Weights of a small mixture-of-experts language model, trained from scratch on English Wikipedia.
Size: width 160, vocabulary 8670.
Training: a variant of Muon for the experts, 589M tokens, 5031 steps.
Below are experts of layer 3 (counted from 0) of a mixture-of-experts language model. Rows are named router (the router's row for the expert), down (a neuron's output weights, with its number) and show model dimensions 0-159. Each number is 500 + 25 x the weight over its row's rms, rounded and kept within 0 to 999. Numbers have three digits each.
Before each expert's rows: a language model's description of what the expert responds to. This comes from a sample of Wikipedia text that the model never trained on.

# expert 35
It responds to: Line breaks ending paragraphs before section headings, opening parentheses and quotation marks, and LaTeX or dollar-sign math symbols.
router:535478538503498485484481483435458495518522539474515486462527540481514469463490516483512498458505529519477466557523521502486487546479472473527526473520461529459504521500477456564519469499536490504509533490501443527487510529521467504526478504499476489517494568467462496483529522476488491503508487509476501455471511487533495498491468509470510499542474523491504519477528510520474516503519522528502510514517477501526545530477508484524502534479487500517537475527488517509477466468507515
down10:524467448477543541517529481463478480530482515514499537502519486502484468504489485461522503505505450496468496501512493491493483465500499533490501474537523542514521460497498487520500505464506474500489507550443504531497482499559509484472450509507524476504472489510480493491527489441560510500527472485516472495543493477498520488497551513494483492516537459510490508507481493467494550467491509487487513446506514557450501496496498447471494516499476507515475523533491482468450522491471484
down11:528524497484510515449491484492528515516521511514487467454528503537464436478517480480468530505572485445532491484518482514482537515492524474493495522504515530481491496491497563486497484512499461492495525455517545505474491487504470509494511495480488493456502462517501468510515492496466516522508465509470461501516511490453529501492478547532482490504489505549495522535493522471483419492520528508466504476510475501565525488536476513489479494516498492470520534508476513532477494493515524
down12:492499494484484489479487502488492494528467470487524496518544468498520505478497547504486501515535490575482497485494512497462547482457505512441536478503484492499492482469513507510520499495501478484489505478477478503490545463516513523518418507495535512485544526480488483478531537497491486520483524491520547491476554532507464470476509462510476513576485485544492457507504512532537513499532514498454550513529493510470483479503511518477539519476496477526513480492512517539470493489479479
down13:511571509553476483482456483487520517504452517461465489503499490497455501488495487459505484483516479526527506505529497568517473522467462508509483533504459487534521475498509455468505487518470494504494529493458538543497512514511506471477486502508537546467477488551517496511466526473512496465474485503499515503503491494537462506484438469494526494508514522522470500531510540525482502514544496542480491473452502507529507482495517439521499544475502496493506516516537469510495492527493499

# expert 13
It responds to: Middle pieces of longer or rare words and names, plus the pronoun he, such as Doc-ument-ary, Can-aver-al, nomin-ations, Syd-ow.
router:490480491490472485508486515483499511506492510477533473464524505483489495484462465475520488505480492560496452480475565501482487540470510502480478518492510503509534493457527463483511482491544476492498537500465466496497492512479487532512428534517510502528509493508492488463490491498549473509534487503499507466498523490502503480492486520487509521503528538489495467549482499490492583496517560492506514512532459531531530517486479531551457508503482476529507467547529484522485468488470542
down0:521528461478521489519473481520469483495526516461492502497524525460537518534469515473500477533486476569499487518494517544485539532478508462509515550474490516498536441509477490506515504467514545518510504503505494480505540489490476470463486543477464508499514535493567491499478515488488523543519471466475463509560509475489527469483481478488477443468479493514503510480475524513473486478514517513499488515524489519471490470519496491477500547504504511482527456537490490530523481526474534
down1:504491466442509496473467471434489439493495552523478489480481490508488531460512429519489528477464475518500496535479503495508483526457497510493480504511457507507501485487505508540494502522510487497484515480492461510488485449510478440527517443506473514472477516516512500540520489504481515472475486505473481487519501529517490475520544516522471474518509490534494487468487509499513479499527487503455549479476481515461470497499515470463497479467549479465456525531511494521476542508511482
down2:449540506552457500479506533485473511475545525518534478511475491500528462523503507513476536485534542487514484473515499502541469481448481532445515485518458502490517508536496503522508477469524492500556488514458506464468520485489486502500494532517470528508474534524501487518499492522514507502493500470528492511535439478452474507499501486463463526500479449478521479503470486421497468503528517486488493538483528502473526501495498452472511473528489483504506500505508515454521520491500501
down3:571529513481474542530501475559535493468454527477524438477536484484478491532507480473557494516504513492502516461452495522494476480455526515475508489537494495487506480494495479552481500508508473507457492538467508529540537470516510533500566522476524525490523519449479489508451502484484527526482492544494482509476514531500529488486506487501528484500536504490528499497495523468515512490511513479520488509518495496472469467483527482491473482492480513516476505457512533486467479512479512

# expert 8
It responds to: Syllable pieces inside long non-English names, often South Asian, Thai or Latin, such as Ch, Sh, uth in Srisuthasinee, Balachandran, Rikshawala.
router:494462518536506500510496488512486482489486510495526566517495524475505486513509500494542471501483466498500496496476492503534488482459510507498490505570496508476493500447481483544526472503525472491507516489466468525534472476499516504502439504506513479541508506479475499482507542503519490504514472524496509462457495485519486484535480508483502509538525534500490492510477537530494628513524520487468502497534476521505496506509498495512507510476492523509538495517532538514509458486420487
down0:499497555497480511519512523541509516468489514572517528493536488485535466457512493473504512561506498531480521513503527472468511482508482499495517493504463464496471469461503523527480516488529511491524517498502537471536523503496526494469461476492518550555510513496479484503497492551561524475513505501465515468478481489498478499491539554544555519495490526479503489528539464519502530504474507493492493500474477458552510497533520478527489518464544505504506477506510515482511523538508514
down1:468487468516520465466522507532512518560490507485448496527492496492474515451534535538470490483498459493501509495477493511543489453503460484450512469499517511541481531507543501476466511511506513501503500471501545466488521462506486472458485435470512508521461445521450500494501486498483531526497497491501477520491509481509530483516518487512513517506485493474505533459475537484511482458519489517485506487503515539510492482480480500493511442520528483545516501487476489497583509509498524
down2:503467469473470518534477505461504538487532475490512487530515518511487498533494479491511551500403519493490467546532518517494493555531511521492488501488489501491474487497518465526502514471510500484468516524492504522569528515472492457505435502492499479518492518515494506489541487453508560522479473550536522503478502521506493491500535497508494483522487515506486552508500488492521524486508465514503511486541539557520512451508510517537473526475510497503521505504483499502518483453466485
down3:479524484506514523479474510504521535485477497472510464493516505527513525515531541514499497519526487470490505476532545477535487475512522537515524540522559509504466494506465519439515515539453499502493544506512497469491487533495512506496524510512503530504471507468503519512492488539505539516493508505501502469482511448519515521477525549506498490503450491543500511580432532449492513490446494469510491551471518482519488464482511484520496531495492492501466543519516503510511468490535483

# expert 19
It responds to: Short values inside table cells, such as blanks, digits, position codes MF, DF, FW, percentages, and Preceded by in succession boxes.
router:506500512552499460479496457471469488519495505500499519429504557505513471498512531508495523497510539479523482545467490514479513507500456493487501460475505494462494499478481477529498502480533485512472481508457419511506494527491441528519440537477468504517483508478482510510530494503518500505525518518459503515508514516502487465530517507500486447502492478508487523479467542547493601518498482522477493519515503512493507493534493507482515518504478519503533476489514502507491502524462461
down0:491527528573460504483492474490515471486469466472520489523475534478454501492479502510475441534536498529505520477493520452483519531534520513481501517511499463564441466499501483487523504496536526483495503501521545498480470450483514502531500502473486543506506503510484487448525459501533491479509502480533489482485505484467472519478515500452492492521510509525471516441526522520523458545528537507484507503497497479510498473491518500458497512465508537515483508548502503479519500519478531
down1:482508553483531522479470523513546502506506500502511519462531463464522521505511522499523563516491485508515495521468476483460462462459497508544483516489517493516497497523475509525512514469506507462487519461475503518488443478479518509482535457484528510473511465507514493535520526461486554475508532499471470480455485520530477538524507524457500460468514531527477524524567492525500486546517486487511504526522467525516533501505499497505473537480528486529516517527460467509500483502516496
down2:495523500496468526535480518513495493514529502495538515520497496531494500500513508508472484475514510470500480554520487489496544519502511524451536496534479497493455493503438461486528534511476475481532491475469490492519502479535521458519498500515539511490469503504515520464475503495473496499522536541498506511451502533510497498521516536488534462524491502544505509536450515547540479513506448519546489521510450519497532495454516449495479534492482476472461537492485567516492469489488489
down3:523476491509451508487463480511450488492512479450507560550494513472445507517504485485512546489512472500487501489465522483517496477523490509491491466524501512471490498494505451473461457492495544512497483477451472494501497480508468538527520518529493477415510488522533501494540498516456454507487456529464501514482477469518488494497497486482493486508474504532447479499498531465490521517508492490532500466491469473485481503485464512526504479443566513494505517496495476504489482531480491

# expert 6
It responds to: Word-initial and early fragments, often lowercase consonant clusters like sp, p, w, rec, gr, that begin words split into several pieces.
router:541492476518498471485475510494512491492464519501513507496474531495490458503491520486506511494518463529521446497488558529529484522507516499524493480517502501481503505474531508515501500507512507518515526492481519503519524536495530526483437543497482537547497482496482471501505495477533479510530503495526518447500516515485473480515531499490532499529557514479468478532480511518485627494509533525477540544497503529528533471476471506487509526510482505544506465530483478505503490485451511
down4:508477513501474509556514521491501460474461518524459462531538529510489512515506492509508529522506477504544499536480504528467520456509510480549504504519496484459509548482522441471515530479526506510489484514488484523509607515510549506494484466520525501513488496531482528508510485489511478476495513469489504486473464513522547514475520493538511504493477516499535502517517527491526493493467514477500490530473489496446530506476519535451506476511500452514483478505516519482552501502505545
down5:465487497529483519518475444493455518464467487540538519512498523525494478480476485487524501506479496530464495516512508514505499459473468502507476481512486489505532503535449454522468496462526461501511523549502514483532458487468509481485478530479498542528513524513489500486506486496479465496537475502510529477499502530549508477498500474502516521516491530505503547510533493450411527495518438486489485491523527512476497523495503520494548500514505548474496459536507495471501484512513452
down6:521478451502518519462487503500498503509508508456513487515518467474484450467462499491482515488475461479473460500522500486505494498518499549503494489470521530527515496476521492491494517502508503526438446505533546500552523515452494492544492457490482519506480492504463485495475520506518454512465520494487502457489440529523513475454506478518493534518544520523441538518528485477525501483478497492429464527481501509504492516510475509536507516494444496479468504485505485498521495509525539
down7:489516490532480537485544477501493491475476452477505522513508484509483479491460494532482475522505528446525497478476497482490501476467524487552521481492507495528477510504493526492488524494488497492503463451518510534496499496527504504520518486461493506434492546505466502496492491530486474508486470467539485509523483558483517535515530523471478529477511530479461505496472500437460527452521536523505515516429509497533454484465484497465500468522521543508475534490474528504484481504492462

# expert 1
It responds to: Opening parentheses, hyphens, dashes, opening quotes and small numbers in dates, figures and citations, such as (#, 1583—1598, "carries.
router:545525507520495456500474479488513538500498539448460490498529517504527477473504487464472478515508494502460484539478527524464499495485465466495515457478494502438513520450484452556503463520549451508478519483525479537494508502529459495509430487539465528520517515484480512523557489507494501483488483486477506479476524513521468451489498495513530489517496506506448517500512519522480546521502507527478524482485466527528537502496514507527488507485483532516510473484528485506503481482481509
down4:525539493517522491517477531531500478478542514506480487526498485538497508531524503495493509528468551475514467513486483456493505470488502484508514527468480497493516508485532503475489463526541541536487499528532462519486508513539530479544501507483506508489501482519493494505480520525543482534495499496464449507557515505481500490503503527460522427457458526508473504448519534510513424516516470490481536515474501494502498545466513459492510498486503548477539491518495508496521498523545472
down5:516440515486490524439524515496454483472487497490515469504511509499507491505513481511539528504552524516523507469503497505494522504468498510513497525564481497532481539508529495457497491489508521485513545537499517532452480511493514488459566515496471496509479499505511445479528514519498508512479486531503513531495492515532468516525494508489522536450523475518489477486502506575484516520491545526528502492518510542509493553489512481507500492526516503479567509478478552498448499534477513
down6:501512516517498482491532525498535512490474534487518520495534497475520485508538528540520493515500469542500463467479506481499489509484484538488484470498520473480496506517527504468523528528470549481499577490487493500490494503514508477485489503522497508504499530523461506496506511478491501512498537472501513514511534475488454500510542462482482525513481495486536500473517539548548537489580438534464522493522457495496501454478553503474516496491466481530519480498439475484540483485533485
down7:542518510515498484475486467473501516514498533489520498497513503466473526495476484516514552510509524460486472457491496473489474507450523500492511441514473478531469521476478502515521511487510497477487486484499535512525482494485491531411472490489474500509513493536502465510434535438506463435506479473465481495529503477492502519454487516492502455496482501467483463506508523512509463542502539492497507505498538537452475511490496491491515491504503506528524537527499491546517526487449501

# expert 5
It responds to: First piece of a capitalised or foreign name or word, often a single letter, such as U(ruk), Or(nithomimus), R(ay), Ol(ivia).
router:523493524513488481488480464532496471532500542464514543520474513490465476469490515490505527480510486521452486528498490504472515475525486490479516465522488516457525495476516493499543480518516482522488512465492489515522474521509479494498465505529485488525509522477487522467505473492539519509519510493465494491484498504516453500529533504518464532528514542505529510449464536522456618519502535526484518505489479563534511515537495507511485517507494524551524498519528474519525490504463504
down0:514526532521488461520548532531514529475466494524533532518529514491484453488506491516520491506553515486463471491539486479512537498520520466514505528538538483512468493487531469503500521510498506488507505509522486483499510491507516463531444527520524549538490495485582480494509476509508496487494505557529501529494487477516502520550510500490500518491440491478515524500465510499497511488566475499481519514522450536485494525477479504527475466466486479491482494465553499537520493496537504
down1:487503522477487472495494513503471479488487482499491455469473462489491502522486522512467533488510552534503485460495498466462484487484490486438510494476514521463477493549543552468492526512481526466504457514535456503525511510499521519555529477547513465470470455487534474496462501517506517494513522483517522529472468519520493490471522483488484496506517513507505543484478479494530489498527551509536460465472498464512446495479498485541468434477497493490513490496476487501521533512498482
down2:501528538484502534488522497503478501503499514531442546475536538503518501517504526504441507487476486539517502536519501507487528464454491495503500539495528532499522426495514514517481514470482529458491480491501508504542468525515472519486571513513455480497468516521499496530501505540496528490499489492467507506465488482471509503521463464491517511535480492525497491489487485489448466504500485494568500480485477513485502485533526524501520527489496472473521486477465522485421507466540505
down3:540511469429495539479531501519500491505488509475486524479484512522491500537496444475478504494492521526500489509506489501506499481507536474523536533487525515502525526467534519532486490493472481485527432523514495508497500507488528508473496471492493505436493508529561459503537463443491476509454480471499496538494499494524488515455575539498521496512511477487557499484520521496501531483454457539493526495499565517506513497497470499520472522493491499509481508498529505523473493507503530

# expert 46
It responds to: Word pieces inside Slavic, German, Hungarian or Central Asian names and words, like Macie-j, Gardašev-ić, deutsc-her, Kh.
router:535460512511461514524475495506482498452467523464538520513534510530466505465489489462517477505467493511490500507464486503477502499471491533448524468543497512473482501472534481517539481530528467516516535478497493535516527504477526528513440499518521480512520538510473511503491499525498506507462481525444477462475533478537497496529520487486457512531499497500504494475498518506473594541513532513510494519523468511491505524562472498528492505526490519513542485491520511488492482467478518
down0:489493509480496499462478488449463439495526488522472481450484507517544507513505467467501506450481475477506510490553455555512463487526486509553492515458488490475522533579466481509536486523498481518497513500512507501510504503524510508521524503514528519471485559494487474526533493473477465476507549504452496523539478488486462547504548516495505542487492510549461495510521522491499485486481495528503493468497516498502500505493535516485504508497525507483513489520520459496498503545469507
down1:497503541501499484529496445517504483484460519517552508496462503515501511496493488538524468494458465510549475474520492474496467484456495516485518474486490522465522513523530514471494521513530491543502482548505519493531540499444495486524482490507508487488503507478536492473490513476498502434479501494487511482534503500487520479479486542529512502495527504496535562507499479535536512539468473432508522496451481457519490544459552476533493498521535491464520519497489505480511471495476481
down2:545477508527514559497463521480472497513508472505450533524510511467549494495467499502481494534471534514504453483456509519515526563521467521478515480484481517488494513496524497515503503499497501516497499508459551478495527494547495521476488487499465518485507524505525536464499485502545519489494512522499554496410511493497462466486489551454475479494464499489514488538476485522516528482517544485514526522504486514525461527503545470499527492514473463494531489512497491476535517515496510
down3:468481528484516519543429524534481509543481533534510496509537538533543505540507504490535480480538445527493511500456517498507485533519492490524463532484515499490567489503511536485531497517566505511494490488514512529502530503522483538450498541491523511474494514519477521531504508479512479513496488514511477509465508504498518539473532463504506504499511474502498478469511462479504494547486490491514482463512489466526493422502506533513546481528495483494520469522490478477520508463481506

# expert 25
It responds to: Commas, semicolons, and clause-linking words like but, when, where, that, plus the, in running narrative prose.
router:519510451508522497514514460444456494558511544459533531499489520503466460503511475479523521485480504514518497500471509516478508523474515483491476494550463546487503526509527488564547507522522512530493517514513489494531474524502500523507457484520471494501485480503493481546522502491527487530521457522438507497499504510548498473490484534474471484528535528479499493497472524526473497500539504497469515509496513556523516466520489517510506499479509518472554475515516517545463462487463513
down4:512486447500470524447513491528557525497488481499501493487470467524513484526486481497435472505497497490483475492509518509456455492521473488479496549489504498474508522550503510467547519561511508513485505460493516490515524505483472564491511506527493502512504535508495508518481518496512521501480447478506487474482497518462521506543483504543517446481503512483482524519512525502485490519519489449518486455493437520530465492471479489501510472517484484479501526491450506483524447491548521
down5:517479486530487480487453531442508498512512526506470515549503490513483523480453494528530537479481481437490487490503513519495522485500526545536496553460520535463490518515454517521482493549513506492511484513443484551503505490507491533485430528457470514507474533516514530540497539477518482494480484483499503484474517475482508502456484506506520507526498459467493523509467506511526464511512493538496479475501516489537543488494504520539483482518534527521504499501482499490476493549521464
down6:520530515463449503483493513527505504484479501487485476465491554537497486485516476492479524489512468499485457504509522477499500503527487523488521509488505512489526475497497514468455503474554519526490489504507530537511460499506529461493534473530440546526516437474457533495473483534510503506469497506489495525509510528538466490504448518552530492486482549483498480529509486496467482532533503521528498516526482496514514477528516505561495479471520470469462485474500506489521512477470432
down7:511532496487479491492522464479540519486476480502518484509505532541525547534498515458468444496494478530434545477475506516538542486532498463471480515522525504502498509505477517471531541487482492489494475514515529484550497475498489484510447556482527476509488517518518525456472492488506493479532475514508513513518480543537448518476556529468500504484503534496513504533466475498525477502506499450490488479563499475510491490493485510532552479474500526505500503511521505522495503505548498

# expert 11
It responds to: Capitalized name-forming words like New, National, United, South, League, County, Cup, and sport words such as football, soccer, Sports.
router:490494479494504484458488503503500508523460538478464483490520479499452458468498500509502486482547511479474482502503514493514516521481483485492520512478499532465554534502499479484525462532511480511466502481482461500506479480466523533500439477513500468495544500480517489543518519457512474462489490469491516504456502509484496474526531472501519474510481459481469481470510519515479555490542527508449505489549522566525499455489507524518465498494469524508496513521535523501465457437503486
down0:553514487521460506502471490502487459505517446475563479497529513467474465515468518491486500521483548504442516503513529524477550490509490479528508522520515507501520482463490471529496477541491466506483513522479517508469467502536477478486478485487514509503458545466467503501505476501496490467525476532486528499479473489486548481538480537472550496505497510493495507503514546531496502435509504514506502484474517555483444487517524495463496523502495491507497483495510430472466508477506479
down1:494474436501467515537512473435496509506483486494548485487503506525484478519492500545528508481451493474501482517522503537512490556451484461464496506504437508524501515509484496486541521487495495477466471505544499522502515494512509457490504507458485555507462491518501483501554480456485458488528442502477493487517502523475501528547495465547476522485500502507502555476515490465501535489512508498482497461525502505483498491507531500502520532495485514495464493464517482544487495479544517
down2:513506470501510476519473476515508518524539528494531490443500468530484511468502550510475529459511509488493493509503523502490496481480503464500545458486554492478511482536490459455506525500495479492479532500507504491509474485482506505507465492539458460510471467505474429452521538500512488487510485505501515509501495478466512533446509501500490516533492504485505504465507533516501511506490509565487481422521480479518513462536495507525464527523484490510477514538537556496510492462463478
down3:478513471525516457479484478501516494494453503493529520495417507497526473464468514444490514497520535517518477504522523497537509524524522511508497526480525493506519497511486540506502528477494506518530509520523500509514465511500532471500552506488460532514553474510560507505500526466530507532416515496484496463479463494496484531494524496485481544478455483502505511506494504519468487511523517520488499473496502468494463483466495503486502513543514571517489530510501453448520530518490495

# expert 0
It responds to: Opening consonant pieces of split words and names, such as g, st, K, sk, in Kigali, prolactin, veneration.
router:506496486484502439506510531504494500546486513480531515481495503492521487518507504489533499463521495536512507528467517544525515497511516512501524510520488480517489497473498495499541469504540499538506525477465488508510463538450502522506424528516487496529480489526525510492496520461548508484526493478478509456473504484487483505527497498488523495548533509485485483497516504511486622485494525513469502513522501525501556484487478539494502537459503526527516497554506500521518475543473473
down4:472497515508539520487549449530505510460476497472469531507500487463501490502543465507513464485493508514511526470515509475543498506524528496472458440515486506500503509492573483511474476511500484508514461497448513501482553516543499521519506526535517473533493527454489524475483474475477515507547523529541491558536485471508453492513522463520469496521490491501461471476503525468465475490482532484515473504510518524492512485475464493474503473502491485528515497496477489480447498489471486
down5:494490463538498489501488511456479454499530470475494519505514495502543443511488497506496505468526484482521499475486521482490534496518509443497544454520482515539524494501502502522509521484528509517517502482477512539529478521462460465507510512522490482518464481429520475541496521488474482533488494514485439490480472485486450509497464527493509494504507496558467512552502483474504501496487493543528511471532479494570505484539482509493522483519468493490497468434515516477493495532518476
down6:457481489511491521566501550443509502509478494528467493539508520553491496486469513515514487515463490510531492461553543490502468516460475487547490535479496524492538548517488487480501420518525505556512492488484523516489518491529491509542514521520498496520500489507501480489487523464494492470527538504509525491479515528508492465534486527498519540505484481507520483507494476507437488499535515477458487473519522558489509515529458546492466507502489532498522510484499500500491484533509503
down7:486479480512451484469493487510514498464458491508523513484488476523502508499505519524476490511546544480503507494506505487547513505447498550462472481516486488482454476506507479521514528489441514522538560501506514537488507513511533538506479514486473473517509503517523503472492463497493528481474504520506465493524518529533498536494478535470480523528516528502585463509500521549499516440509477527486526472474488546536504489509504501478525454462490492502535503503487496488541483456523520

# expert 41
It responds to: Table pipes, line breaks and heading equals signs, month names, and approximation words like around, approximately before numbers.
router:482519482535482491510457522450442516539464520514554533492519498494504444484504491478515519498476510504497482515508512520447505513518472450558501522496501497515556541514493489513499544517478472498533534474438473529489483532500502493499437481489500525530506496521466488533561491481519465520532466551458475490509503487518513508522519503501492530526519504487455477494497534496472542529502505490498499517530509506556487510512492514466485518521476502526532498490496516507463513490498493
down0:475498519501492487474497482482509503500511484456505493515506503477479544451505510491497489488478512513491507462472530504527491511470499462481492442474466528471507486484482484490495507459504488484492570488491465559516530489496481494517397511510495477471489537499472508507511514489471460475484454500525476485499528508439522531527496501537520489483540533502491492483548517496510576504503500518491479496471491532514496479526485519555521509499585489494498495493516510516500523497513504
down1:533496483539461480518502518523523501493478513493532493496506503492512492505513520461504521466488467455510520505561497481473533520479473500514495481502488426483492487516446526483520480499517524439527526489504502506481516473456462505493496507508510565564523506536504498512480491525536528505555517560516462490425466479514501478506496530493495468487515514509492522517520503519507517510531523487497500494514559494501500501539461498476474489483511548507537463489488527479514481487523485
down2:512464525559496486443491498510514503515462471517535530524498495518529536459514495511512489500477489498499481481468476513504544518497508492546496503464484498483495493490475550523491499474495502500509494491503468481485480502480557472548498470485491522481482531501536526475474491491462547511479525510507527466507487473480481543515485473515449470485522468536499502525492490484470509504488481501489541474469535482472503519503470462505508511514492516457469445435515473450488576507482478
down3:513489526485543446514486474471531526477522529485493483513534530477482523472522489498477505530519530500550526577467474463482566448477524499480515474544502502488472484480509531532514508519527486478518508510519536493535507485510500516479459527485486456527511563501505536486481495483523505497489516500455552489480486506507500456492482506492473484431542518481500473488502518465501514452499499527479470505499461519484501477447518498518536500489493504493492500485498506496496519505507544

# expert 23
It responds to: Capitalized The, especially inside titles and names, plus short mid-word syllables like ar, al, us in taxonomic and foreign names.
router:531497470517463457518473488490494502496503515459517526488506472535484474492526517499495508504472494535523468516491509482476501472499493473479437493540474500441505514479490524516512514515553522501500501455493479494549451534510522515499418492509495500510528487508462508523526526486492492514499469530513465488488504478511521478538503518494514469507498519479487505468543528478491587493536496487555493522498515490537523461523508482506483527500462546490516520516518459539495453489489480
down0:523540545519471508481516462504470570535505519489467455455472548511525490553536521539469459499520514513473513523494508528496441490507472523449518518493521492519555517511491510513460525490522520499479499518483530462496488523514493514513473516529518523518467507537480479493486545479490505513508503491479522523498471492536526481499529479502508502529511508490537530502540478504467505545513506481486510493487416525501482478498491461501476502503511478507462509488455482520500479530474485
down1:495510506523479507469471540490497535459462517529552510492489509492535483516483557459498484487492470505485541521536509461504493483472495510512495545526516542465492525500493524506520511424539518486531509514477517514498475519499517531531465496475513480509516497479505513508506511541535511532478526474505508465504496416529470512532441521508487477504470513505525479505460479532512509555509474459483455531481464498480470524539515500495490480519524497497496489531478473531508506478490489
down2:496463496479505506476488524472519469487465473519526522473515511482454477510527481508450483504500512486537517510534497495506511555507477502508494546476497506481505567519491510491468534463494529474499505545499528527528490472504461537497477456512473461487443485500497512535499526494511496476535474501511450530463491546509516503508470536508486515508525502497531522527534566521479469484540523490488510495530486530465489520515506511534528507528497540479440457509503516479514521527497530
down3:522517487486559501529481522534498495495494487487451510492473512492506525517501515537461488487501481457504504538480530525539578495497494513490487529475492511552538472471490516490515502548525520521539500560532478492472468494487472505494530520482498452515475522520497485497493538493533431508473508509489525490512532473531488483484482489490508520493529497481527451446528513497528523505524498496519513490492500546470530511486545499484492545486476477533510498514448504485501532498514444

# expert 16
It responds to: Noun heads and their suffix pieces for people and roles, such as player, member, father, accountant, surveyor, emperor, plus general nouns like city.
router:537454510482479469516479485438477526540479486482502512513491483542503497519464475480527552502486478524511512513498529493493496560458509475511488479466470528519509529464508495507512512479546479504486502511474448532489461472490516485502446473496494493496516473510488515534524483493485436529520499496501545463526518490495485431510511536497474487504513491468483515505506533518533546499526524494490524488523486519503513463456483521501513526474507540545493469520500528490463490442507472
down0:506506519450528474483475560494491477482525467495488484465537465508518518470477508421485511475507488531530471499526503504484505497465468511523471506516527465542478497517538531495500478506457480476466505533496489552480520463504492502499523514540539447527481510505491523478475547496469514500561494517535489468521526519540509497545513483482495469499512460485508478518515490503483504513476477470507524475540516495487523453523496508506490538487494495518493477478457546496483532529535501
down1:493490536525507470499499500516504542484480520463490516498526538451437454466529509465536520537542502498516473477530505528527509491512479539446503513483494513467477511516486482525490518503521501480492504474471529521511507523514521516503492517532485458509525526494461503478492550464507509495491454520536455475505501493492493515488476492521469447532475468474477484494474476489505510522502486496490464504447475519499522486520527500511477486469446521475510498549498487552520461505470568
down2:502478507504518532508520487479494481497493478518476495471523507498524494540517516451515506544500495457504501478500490478508443502507506457484518477523527476473471508479514436519495501530491485441474507463489496483513554512484484534487531519524513490504490533521477486503521529546511478470514477478500520478522521476498516530531491499504510485536513527497524466473500516503482512455446528527579519518491486538492470501519508521468517516520554440491475487504557515526461480469479463
down3:539499557499548509488552461538510462496519481454509538512485495458450460438517508533527521496462493484519472518494524485529513520456517492493467467474460510502498490523522486501504457467519524530501487507501507509495518483511493515529498509480483509475478511486516515428545495527471466474476533488490486539478536522482483533506451535464495484479513512493497519525474518513553472480492519486503496488501534512477498489477513479481497533498518488479466489498526499509471553526522463

# expert 15
It responds to: Pipes between numeric cells in sports and statistics tables, section heading markers == and ===, and dates or words like died, part.
router:525510506509500494476458504484427519492470515482550535428491533516516443511516492479514515495480514511459504550523502521488509500513492479559504503511483538494546510492489494489506540498514479518481505475450505522477486489498520497519422499490480514571507505534481502525527520511532471502519490506488487493489481493543495494523512503480459524551500445492468477502492520502478539524522463511470498510532479517524489476495464517508459479503489490479529490511531527495474478478457503
down0:489510522479520493476519501506513473527516535497482498504468548508493550497520531507481510495474526489530492518469533479472518459462499514510485524498480544497465516497501485526494517454523503522483528520487515452510507493450472479487515538531496500498476561518507535492518494511476499494530508489476501439502495503532525513494503557468485468477517491450492510454488514528502481510527574458525527490483448531501538493501498538465462459511508539536477477505500523457479519516470508
down1:505496527559527546453469510511517506506451508524506487524489473553530485505491498547480505517481532498512489536489514534480503452540500546503509525525490457514506516451453511545483489501511468528515485506523496539502520459537471488550540505517488535538462481555516491517477554508500487497531513495532486444467505472474491481508482467503470471539505486505525472517521500522488504483450491515509491523517515487520511520462509500494508502490522489542518521493471500503505545478509513
down2:492532526482486513531555545507505492487531506484526522499527518514510498467488555500518531510489522492480499484507506534523501511505537465532515494480488516498519504489501474449502479460484504495507530509520508498489509494488491518499529549534542496519478526463501509528481470501450463543510486498537488482514527532461499506518495482506488509521501498515500517550567558500461491559509517483552457488454519460501488545467522508552462499519486472521516472504519505516502496497488433
down3:503500494511511469466485513465512484515520499484500468499452494531524509473524468499524493451496435467498525500472498500504488522480496495526489484503487491482523502543514472488486525454442471501493519506511488494463454536519491497509520446513478504481448535517529499556483498448486481481536537524488544480538495504482506466486490487504481506487499523504515514544465499454480437498463514487454518519525471452479529491510500501510520482506520463536493523453488496468470537495531477

# expert 29
It responds to: Final pieces of personal names and common first names, and sentence-final periods, such as Oliv-ia, Zonov-an, John, M. D.
router:498423495491522498544494499457493500481504500496477470518495535509429475486466506487510492506509545512489500506442509493464517536492497500480532497550514540505500529494504483472495477526489477543479542491515496501498501470487545511511443521515486481514517507481465505525511460506498479491512485516450468475495539471481491459512520515492496453521523538481496488458492556498501585491493527512493516474494507528513511522533496480519456475486480491507523504504517556513457494499513473
down0:438485486441532529530520519527488487501494523533445577512490528550501534498487477494499499524479503496480464521515468512500513470503539488543500497489495499536485503510480513497487538486491510507492488511487467499498545488523500532493508535498507459489494484498520433528482534518533535492533489535491469481477499482528502472499512535503484502484490527471481502459501496461498447546502486518529473482533457504504447512465510476503455493523502474473500543522491479511449475507504480
down1:517527468514488483504535521532468497512461468546453468523507519507472510501508490475486498478540494516480554530545501486495500508477502504516507489498560486498535489505519452542527484533518519525500526475489497534539492518469461479528525525491489474505508522431527498516539505473490531509517496507548502432507484507523484491497507494488503471500469536467480501489468520497513515565532490489473511482502523463456486488528461510481561528534519515486498503489516463458518519510511507
down2:512511491519470464477496494454499491484521455453509460544462480510487545480528503508485509515474515491470506489444487508464522486515513472485498491504481449497453543531459487469498484465527480518467476526486526505545515485493519455489451429516556512492517528502556502472531513479492535500502451508510501523546487480533501450476500509492488503481524461545512517500504510479535512499499509489494524522526534518512498525457488475491538459509497488516499503508496514500482535491501485
down3:529469537520513475508515501502528513514470493528526445525529473489524520536472509522478449459492529464512500509481485542510473507504507533481485484532532459498485510470513490473510477493493502508484494530513492468492501538533475512522480492497508477475454477481485482579439482482538503532520491484488477458507503555488496493493499531470502508497515525528474467491520508490514456533513508480545493483456502496478502553522486464509462523502473504499545507485509525440489550517507476